Below are experts of layer 9 (counted from 0) of a mixture-of-experts language model. Rows are named down (a neuron's output weights, with its number) and show model dimensions 0-255. Each number is 128 + 32 x the weight over its row's rms, rounded and kept within 0 to 255.
Before each expert's rows: "comes before" lists some tokens at least twice as common just after its tokens as in all text; "raises" lists some tokens whose logits its average output raises strongly, later layers aside. This comes from a sample of Wikipedia text that the model never trained on. Tokens count by the router's weight.

# expert 56
comes before: "\n", "-", "|", "==", "The", " The"
raises: "-", " ", "===", "\n", " |", "A"
down0 [210 120 101  98 138  97 108 103 143 141 112 145 114  91 149 137 128 123 163  87 180 192 185 142 121 126  98  68 139  71 116  98 170 112  80 110 106  97 180 163  56 173 134 103 138 137  95  65  88 179 137 105 135 112 131 107  91 186 181 160 103 134 137  85 214 102 100  71 121 110  99 131 173  90 110 117  93 142  76 117  65 143  92  71 139 128 126 115 148 166 137 131 147 110 112 116  69 156 151  88 137 187 167  99 152 163 139 145 189  89  86 116 150 144  99 118  74 101 176 203  76 130 214 115 122  77 123 167 147 141 105 136 115 157 112  74 102  64 144  96 154 179 183  93 100 125 151 122 136 100 133 147 105 130 159 133 144 117 144  90 138 154  62 158 156  57 147 140 139  96  85  77  59  82 109 178 125 151 158  96 103 111 132 146 168 149 120  98 120 107 141 158 158  45 153 118 140 121 133  67 132 131 140 145 141 166  99 119 143 152 154 105 128 108 148 123 126 106 123 135 120 106 164 115 107  98 145  81 112 130 144  92 137 136  59 135 155 110 126  85 101 142 116 133 127 172 110 107 104 136 136  80 129  94 126 148]

# expert 3
comes before: " of", " to", " in", " and", " by", " for"
raises: ",", " and", ".", ";", " in", "\n"
down0 [137  90 112 106 131 127 154 107 135 136 149 105 158 151 171 159 167 159 130 156 145 115 176 110 152 130 127 132 119  64  86 111 100  90 115 130 140 147 118 169 184  99 109 115 114 125 161 151  91 135 147 144 115 132 105  68 182  67 140  78 114 118  96  82 139 162  88  87 130  81 156 146 158 153 100 147 108 159 184 124 133 136 138  87  90 121 149  88 135 148 134 188 137 140 114  98 212 178  83 127 139 147  84 178 138 115 115 134 111 149 111 104  87 131 156 159 120 161 109 170 166 138  66 151 134 130 136 154 124 141 192 152 119  79 119 156 192 128 118 118 194 137 102 112 137 125 139 109 145 102  86 153 159 133  87 129 135 136 115 163 144 125  81 115 115 123 123 119 123 121 123 136 151 122 116 141 174 162 165 107 153 194 177  81 129 167 110 115 113  70 179  17 144 103 142  90  98  83 169 189 113 158  63 177  64 128 153 154 130 158 146  80 149 134 193 102 155 171 161 102  85 158 158 125 101  62 190  46  98 135 148 187 114 122  46 205  82 161 136 164 130 125 135 134 100 178 158 153 122 145 115 175 134 107 126 143]

# expert 28
comes before: "\n", "1", "2", " The", " In", "The"
raises: " |", "1", "2", " (", ":"
down0 [130 126 112 108  88 133  85 128 110 161 137 151 116  97 158 130 109 115  90 150 143 155 120 150 143 133  81  70 163  81 122 119 122 104 124 131 141  80 176 110 188 149 103 106 180 143  80 121  84 183 132 158 131 115  80 179 145 115 136 165 179 142  88 119 127 145 182 121 114 132  98 156  95 132 102 136 118 117 154 160 122 142 167 152 101 162 119 139 103 123  90 111  95 170 128 118  99 119 121 144  99 128 142 142 111 124 142  99 130  97 132  66 130 172 196 179 188 126 125 125 147  73 182 116 114 148  79 139  92  65 168  92 159 167 176 135  97 111  82 136 119 140 124 155 107 136 114 149 133 173 139 107 189 125  56  72 168 165 171 153  66 152 152  42 109 105 141 121 145  73 173 121 119 104  87 199 154 128 179 170 140  92  66 154 150 124 120  93  82 204 133 156 125 102 127  97 116  96 150 112 123  94 230 120 146 154 159 159  85 122 178 120  71 128 166 130 131 145 173 152  98 140  88 125 110 139  77 173  87 155  76  92 161 150  98 134 115 122  53  98  77 214 170 134  96 123 122 173 110 155 156 122 124 139 152 122]

# expert 8
comes before: "0", "9", "1", " |", "8", "2"
raises: " |", "b", "nd", " NM"
down0 [160 154 140  81  78 156 124 101 163 103 107 154  78 102  55 142 142 139 144 158 168 158 160 139 135 147 117 133  96 164 104 140 158  98 130 158 113  70 206 128 132 103 149  42 193 127 132  86 108 140 151 167 143 159 193 162 119 153 104  57 129 103  90 177 145 216 135 170 105 130 126 136  96 129 109 157 118  98 158 119 103 106 120 115 149 136 129 123 186 173 119 136 125 121 149 116  79  95 184 158  75 143 107 112 188 108  95 142 136 176 159 154 137 100 139  78 163 120 127 134  90 114  74 111 122  92  99  93 107 139 170 183 160 114 136  99  94  89 169 129 125 170 126 133 116 165 100 124 179  62  81 147 142 146 125 118 157 127 152 175 105 152 139  49 152 122 129 177 131 109 103 120 119 128 152 152 125 159 141 103 162 108  87  87 138 138 113 127 101 187 109 103 116 145 156 126 130 145 171 154  92 134 119 176 153 169 117 123  81 158 137 173  77 234 108 101 142 152  60 109 133 155 196  90  84 144  72 108 111 132 179 110  90  83 118  69 115 205 158 100 120 131 122 116 100 137 133  73 156  94 126 106 141 169 108 119]

# expert 5
comes before: " the", " a", " his", " to", " an", " their"
raises: "-", " |", " "
down0 [108  88 168 177 149  68 116 113 104 167 147 174  72 149 114 156 181  95 129 150  80 156 122 118 110 137  99  98  98 165 114  83 159 100 145  88 179 118 160  68 128 127 101 139  95 113 151  79 129 130 156 145  98 153  93  99 193 128 125 121 127 149 154 143 212 179 154 126 146 119 163 131 135 106 115 120 115 139 141  94 110 163 184 121 120 122 153  61  98 124 122 115  76 153 180 103 133 104  93 122 105 153 153 114 131 139 154 137  84 148 112  95  53  32 133 143 138 134 130 125 135 114 120 139 182  99 142 138 144 121  98 101 128 144 121 209 134 122  63 103 130  87 112 102 177 131  62 131 152 134  89  19 125 156 164 153 146 131  92 107 133 139 125 106 112 148 183 133  80 117 110 115 200 128 107 143 190 123 108 136 132 111 195  68  95  97 193 123 175 121 153  97  95 120 172 176  92  95 144 136 144 125 123 171 116 112 116 125 133 122 195 139  97 145 102 139  72 123 172 138 126 179  93 150 139 129 109  58 100 175  94  81 172 111  85 131 186 166 136  98  83 117  73 102  87  92 160 113 144  65 108 116 146 115 110 118]

# expert 48
comes before: "1", "2", "3", "4", ")", ";"
raises: ":", "e", "a", "ability"
down0 [161 135  43  85 124 137 127 159 175 148 145  71 111 169 146  86 134  83 133 162 136 109  91 191 119  92 102 168 114 161 152 129 146 150 142 117 100 105 113 115 175  98 131 173 150 118 140 150 150  95 108 115 140 139 165 174 130 145 161 137 115 177 178 137 107 154 125 151 129 148  76 126 163 159 196 103 139 161 121 144 139 155 131 171 180 176 115 190  63 118  95 117 119 126 189 113 131 132  79 150 156 136 142 166 167 158 126  79 169  97  99 128 110 114 102 146 141 151 128 158 150  50 135 143 122 137 126 109 146 101 128  91 137 157 172 120 150 157 154 158  85 111 159 121  86 138 145 138 142  31 145 104 118 113 189  63 141 140 128 160 133 150  99 106 130 153 130 112  76 167 148 123 140 100 102 132 171 125  73 140  79 184 161 121 161 135 122  58  84 186 125 133 109 167 111 146 125 107 164 111 207 106 116 105 142 171 111 106  78 134  86  34 161 132 123 184 147  71 133 103  60 130  99 119  96  86 154 109  97 161 107 185 153 154 152 169 183 123 110 130 105 178  88 124 133  70 175 130  88 106 121 125 197 182 135 100]

# expert 0
comes before: " of", ".", ",", " in", " and", " to"
raises: ";", ",", ".", " and", " in", " |"
down0 [173 113 114 201 119 126 110 123 130  99 134 148  83  85 120 141  76 121 118 142 184 133  86 106  77 120 107 198 121 111 150 112 111  86 149 147  74 148 147  66 139 100 120 125 128 119 162  91 100 225  81 167 100  88 115 124 131 177  92  88 197 130 174 142 140 118 107  77 123 112 109 150 115 156 150  97  78 174  89 116  41 103 130 128 114 171 164  78 119  91  88 186 148 152 144  85 112 149 142 114 115 102 121 125 156 177 138 108 111  92 109 119 124  94 148  98 129  96  74 144 116 114 108 136 106 127 137 127  94 132 151 142 157 126  91 183  87 133 123 109  88 133 150 109 144 140 150 135 130 105 119  95  90  81 151 127 132 131 107 174 148 124 193 184  56 170 169 109 100 113 162 170 156 144 119 145 147 132 103  97 173 114 126 127  95 119 142 106 163 169 147  76  92 117  85 117  95 124 133 166 186 172  84 168 185 152 117 174 113 135 138 143  16 135 106 129 106 138 122  88 141  92 150 122 170 158 130 128 137 130 126  87  56 182 111 151 146 119 112  64 131 152 126 175  75  99 140 105 109 131  45 133 206 156 156  89]

# expert 53
comes before: " ", "\n", "|", " —", " which", " but"
raises: "ues", "ued", "umber"
down0 [121 127 134  82  72  94 131 107  77 120 140 139 125 124 154 169 133 144  85 125 132 100 189 130 140 156 124  56 123 130  91 146 206 101 119  69 115  93  95 125  95 165 152 131 105 121 138 133 107  82 132 146 152  90 149  92 146 145 133 138 115 145 137 180 191  99 156 136 186 123 161  97 125 122 160 140  57 129 147  95 126 144  49  55 159 116  90 126 121 112 156 131 152 106 106 140 173 149 145 143  91 118 161 129 100 138 141 150 127 131 135 167  84 195 123 146 158 127 133 141 134 136 201  86  76 146 106 125 139 180 129 123  81  95 169 123  70 149 103 185 127 125 107 149 170 109 122 168 108 115 100  81 121 121 158  74 117 173 101  98  95  86  90 132  97 129  83 111 137 122 150 120 138 131 141  93 134 128 167 113  97 149 118 112 141  83 151 151  33 132 139 140 213 140 157 123 117 195 172 127 127 164  97 135  94 116  60 109 125 110  81 138 108 159 195 149 127 157 152  95 116 102 144 100 138  62 175 131 105  89  93 165 122  93 119 143 117 123 152 175 101 109 100 156 198 129 138  52 107  78 101  43  95  34 138 160]

# expert 39
comes before: "|", "\n", "s", " \"", "N", "W"
raises: " |", "urn", "}"
down0 [156 167 151 135  43  91 136  85 145  99  84 116  92  75  76 126  95 116  59 129 106 159 111 187 154 124  66 132 111  91 136 129  86 109 154 102 133 111 121  97 114 116 217 119  97 126 133 133 124 104 126 167 177 165 106 127 185 130 101  74 127 135 122 227 118  85 149 168 131 118 117 129  94  97 103  98 158  59 100 128 120  75 128 167 136 151 158 119 114 137 154 112 164 145  86 168 113  75 131 142 126 148 123 136  88 123 117 133 127 111 105 107 186 153 178  98 149 128 162 152 149 143 102  56 145 162 171  96 142  88 120 104 142 131 120 188  64  87 133 118 149 129 171  82 133 107 162 110  98 182 117 145  78 104 121 139 135 117 115 109 129 155  76 150  91  62 232 111 145 176 169 166 131 128 179 135  76 104 132 127 136 136 100  90  97 111 137 157 131 141 172 118 129 152 116 113 155  65 103  54  95 135 121 156  98 127 140  88 122 169 159  95  89 122  87 120 126 184 150 112 164 140 159  81 168 121 115 224 113 122 134 112  51  99 151 124  91 135 138 159 161 129  63 144 146 147 110 142 147 129 140  97 128 121 108 179]

# expert 50
comes before: "1", "2", "9", "0", "3", "8"
raises: "1", "9", "2", "3", "4", "8"
down0 [103 114 169 143  98  94  98 124 115 102 107  79 134  82 133 103 162 124 177 137 148 139 114 120 103 153  99 131  88  90 125 117 144 125  87  81 103 163 136 143 168 151 199 195 182 195 125 160  84 120 109 189 114 129  78 190  85 188 101  85 128 128 152  83 179 116  76 149 176 142 146 172 140  47 185 142 165 165 123  86 128 132  98 147 101  87 166 145 123 116  97 111 132 202 130 125 135  90 136 120 120  97 130 123  87 111 171 130  33 176 129  96 142 179 150  45 170 153  92  93 169 149 144 107  87  89 151 103 175 109  84 159 168  94 124  81 130 169 116 195  94 156 145 134 110 111 112 152  93  60 140 104 129 135 101 115 132 111 133 115  95 152 141 193 124 126 180 134 101 116 101 129 176 171  99  98 125 183 114 127  82 100 139 121 163 169 111 121 104 157 187 100 122 156 148 128 138 124  71 103 193 124 170 119 156 129 153  85 134 106 179  99 112 156 116 131 166 138 146 102 148 141 100 152  71  90 165 180 148 123 137 116 123  67 154 138 176 117 109 133 140 143 136 138 146  82 147  79 138 144 116 150 165 127 170  97]

# expert 20
comes before: " ", "|", "\n", "-", "==", " —"
raises: "ler", "are", "iz", "ull", "r", "ana"
down0 [157 136 147 122 113  91 118 121 157 183 107 144 136  84 116  53 120 187 102 123 135  79 109 139 131 156 122 144 137 133  66 132  81 164 113 146 124 158 131 146 165 102 125 172 141 151 138 176  72  87  96 130 109 222  99 100  92 126 149 144  97 123 163 127 114 112 132  94 126 127 123 163 167 164 130  87 145 174 112 106 171 124 136 106 107  81  72 129 113  81 100 100 122 103 117 126 166  81 114  91 174 125 195 150  68 104 163 128 113 103 147 157 161  76 122 142 101 103 115 162 146 170  55 192 108 112 162  96 137 106 108 202  82 153  95 128 126 185 173  98 138 139 119 153 155 196  98 132 108 157 112  82  92 102 163 155 108  61  93  92 144 222  99 145 159 128 112 119  91 142 137 106 114  86 157 158 138 177 148 156 179 144 167 135 146  93 161 113 138 105 130 163 127 120 145 120 166 130  85 154 151 166 107 142  90  81 177  86 166 161  80 139 178 197 200 128 105 167 104 111 108 155 160 123 127 108 117 110  93 144 163 153 194 146 155 145 155 161 145  73 124 100 116 183  95  86 139 158  95 113  98 136  60 108 126  97]

# expert 45
comes before: "\n", "-", "|", "==", " The", "The"
raises: " |", "-", "\n", "\""
down0 [131 114  81 103 146 182  84 186 205 164 131 121 110  95 119  78 117  60 113 104 133  96 128  94 153 118  63 120 156 194 119 116 110 144 164 100 150  68 159 149 108 198  83 180 100 113 149 180 156 158 132  94 162  96  99 160 105 120 119 148  96 123 151 145 136 105  94 116 112 112 171 145 124  93 126  90  48 181 121  87  85 191 169  58  93  91 126  87 101 126 142 117 176 167  98 135 145 131 183 115 132 152 142 139 111  70  79 179  86 153 134  97  79 156 129 121 153 154 113 162 129 115 140 143 147 105 168 108 166 178  79 120  97 159 168  91  76 121  93 120  91 104 129 110 150 160 163 170  80  70 107 150 131 145 160 143 102 172 146 134 121  84 105 129 127 130 111 128  98 155 134  80 132 152 117  87  79 140 136 144 120 188  84 174  86  93 114 110  84 120 104 140  87 197 119 137 136 144 123 103 119  77 168 159 152 142 130  55 117 100 105  94 131 156 123  82 131 177 131 180 152 137 155 153 161  68 162  94 144 131 116  68 104 133 205 149 141 125 137 150 150 108 141  95 132 111 186 176  96  91  95 118 122 109 159 132]

# expert 34
comes before: ",", " (", ".", " and", "'", ")"
raises: " if", "====", "===", ":"
down0 [104 100 161 127 109 131  83  84 189 110 170 127 100 144  94  49  86 108 164 150  51 163 135 118 145 118 187 166 174 147  92 140 128 144 145 121 115 148 155 120  81 157  79 140 148 130 136 164 142 100  92 138 163 117 176 110 110 160  79 125 130  85 150 139 136 111 102 104 124 143 119 104 183 118 176  79 153 108  81 121 166 106  77 108 150 137 121 143 134 152 145  74 114 190 122 107 204 109 110 136  68 125 127 163 140  99 134 104 130 134 123 185 137 134 117 173 136  87 144 146 131 131 176  92 139 121 115 156 112 112 167 147 172 141 137  95  80 149 166 141 109 108 159 121  57 123 105  73 154  78 122  90 157  53 167 123 134 166 160 152 134 200 177  93 121 173 162 162 104 173 196 139 144 122 139 128 115 184 121 172 141 100 107 184 106 147  77 163 129 160 101  63 180  81 143 105 158 115 144 182 142  73  92 135 182 143 162 113  88 106 107 159  80 130 154  80 180 117 149 158 102 147 110  98 145 126  24 111 183 128 145 118 114 120 119 155 135 135 130 131 174 156  41 143 115 166 126  98 106  85 125 122 151 130 159  99]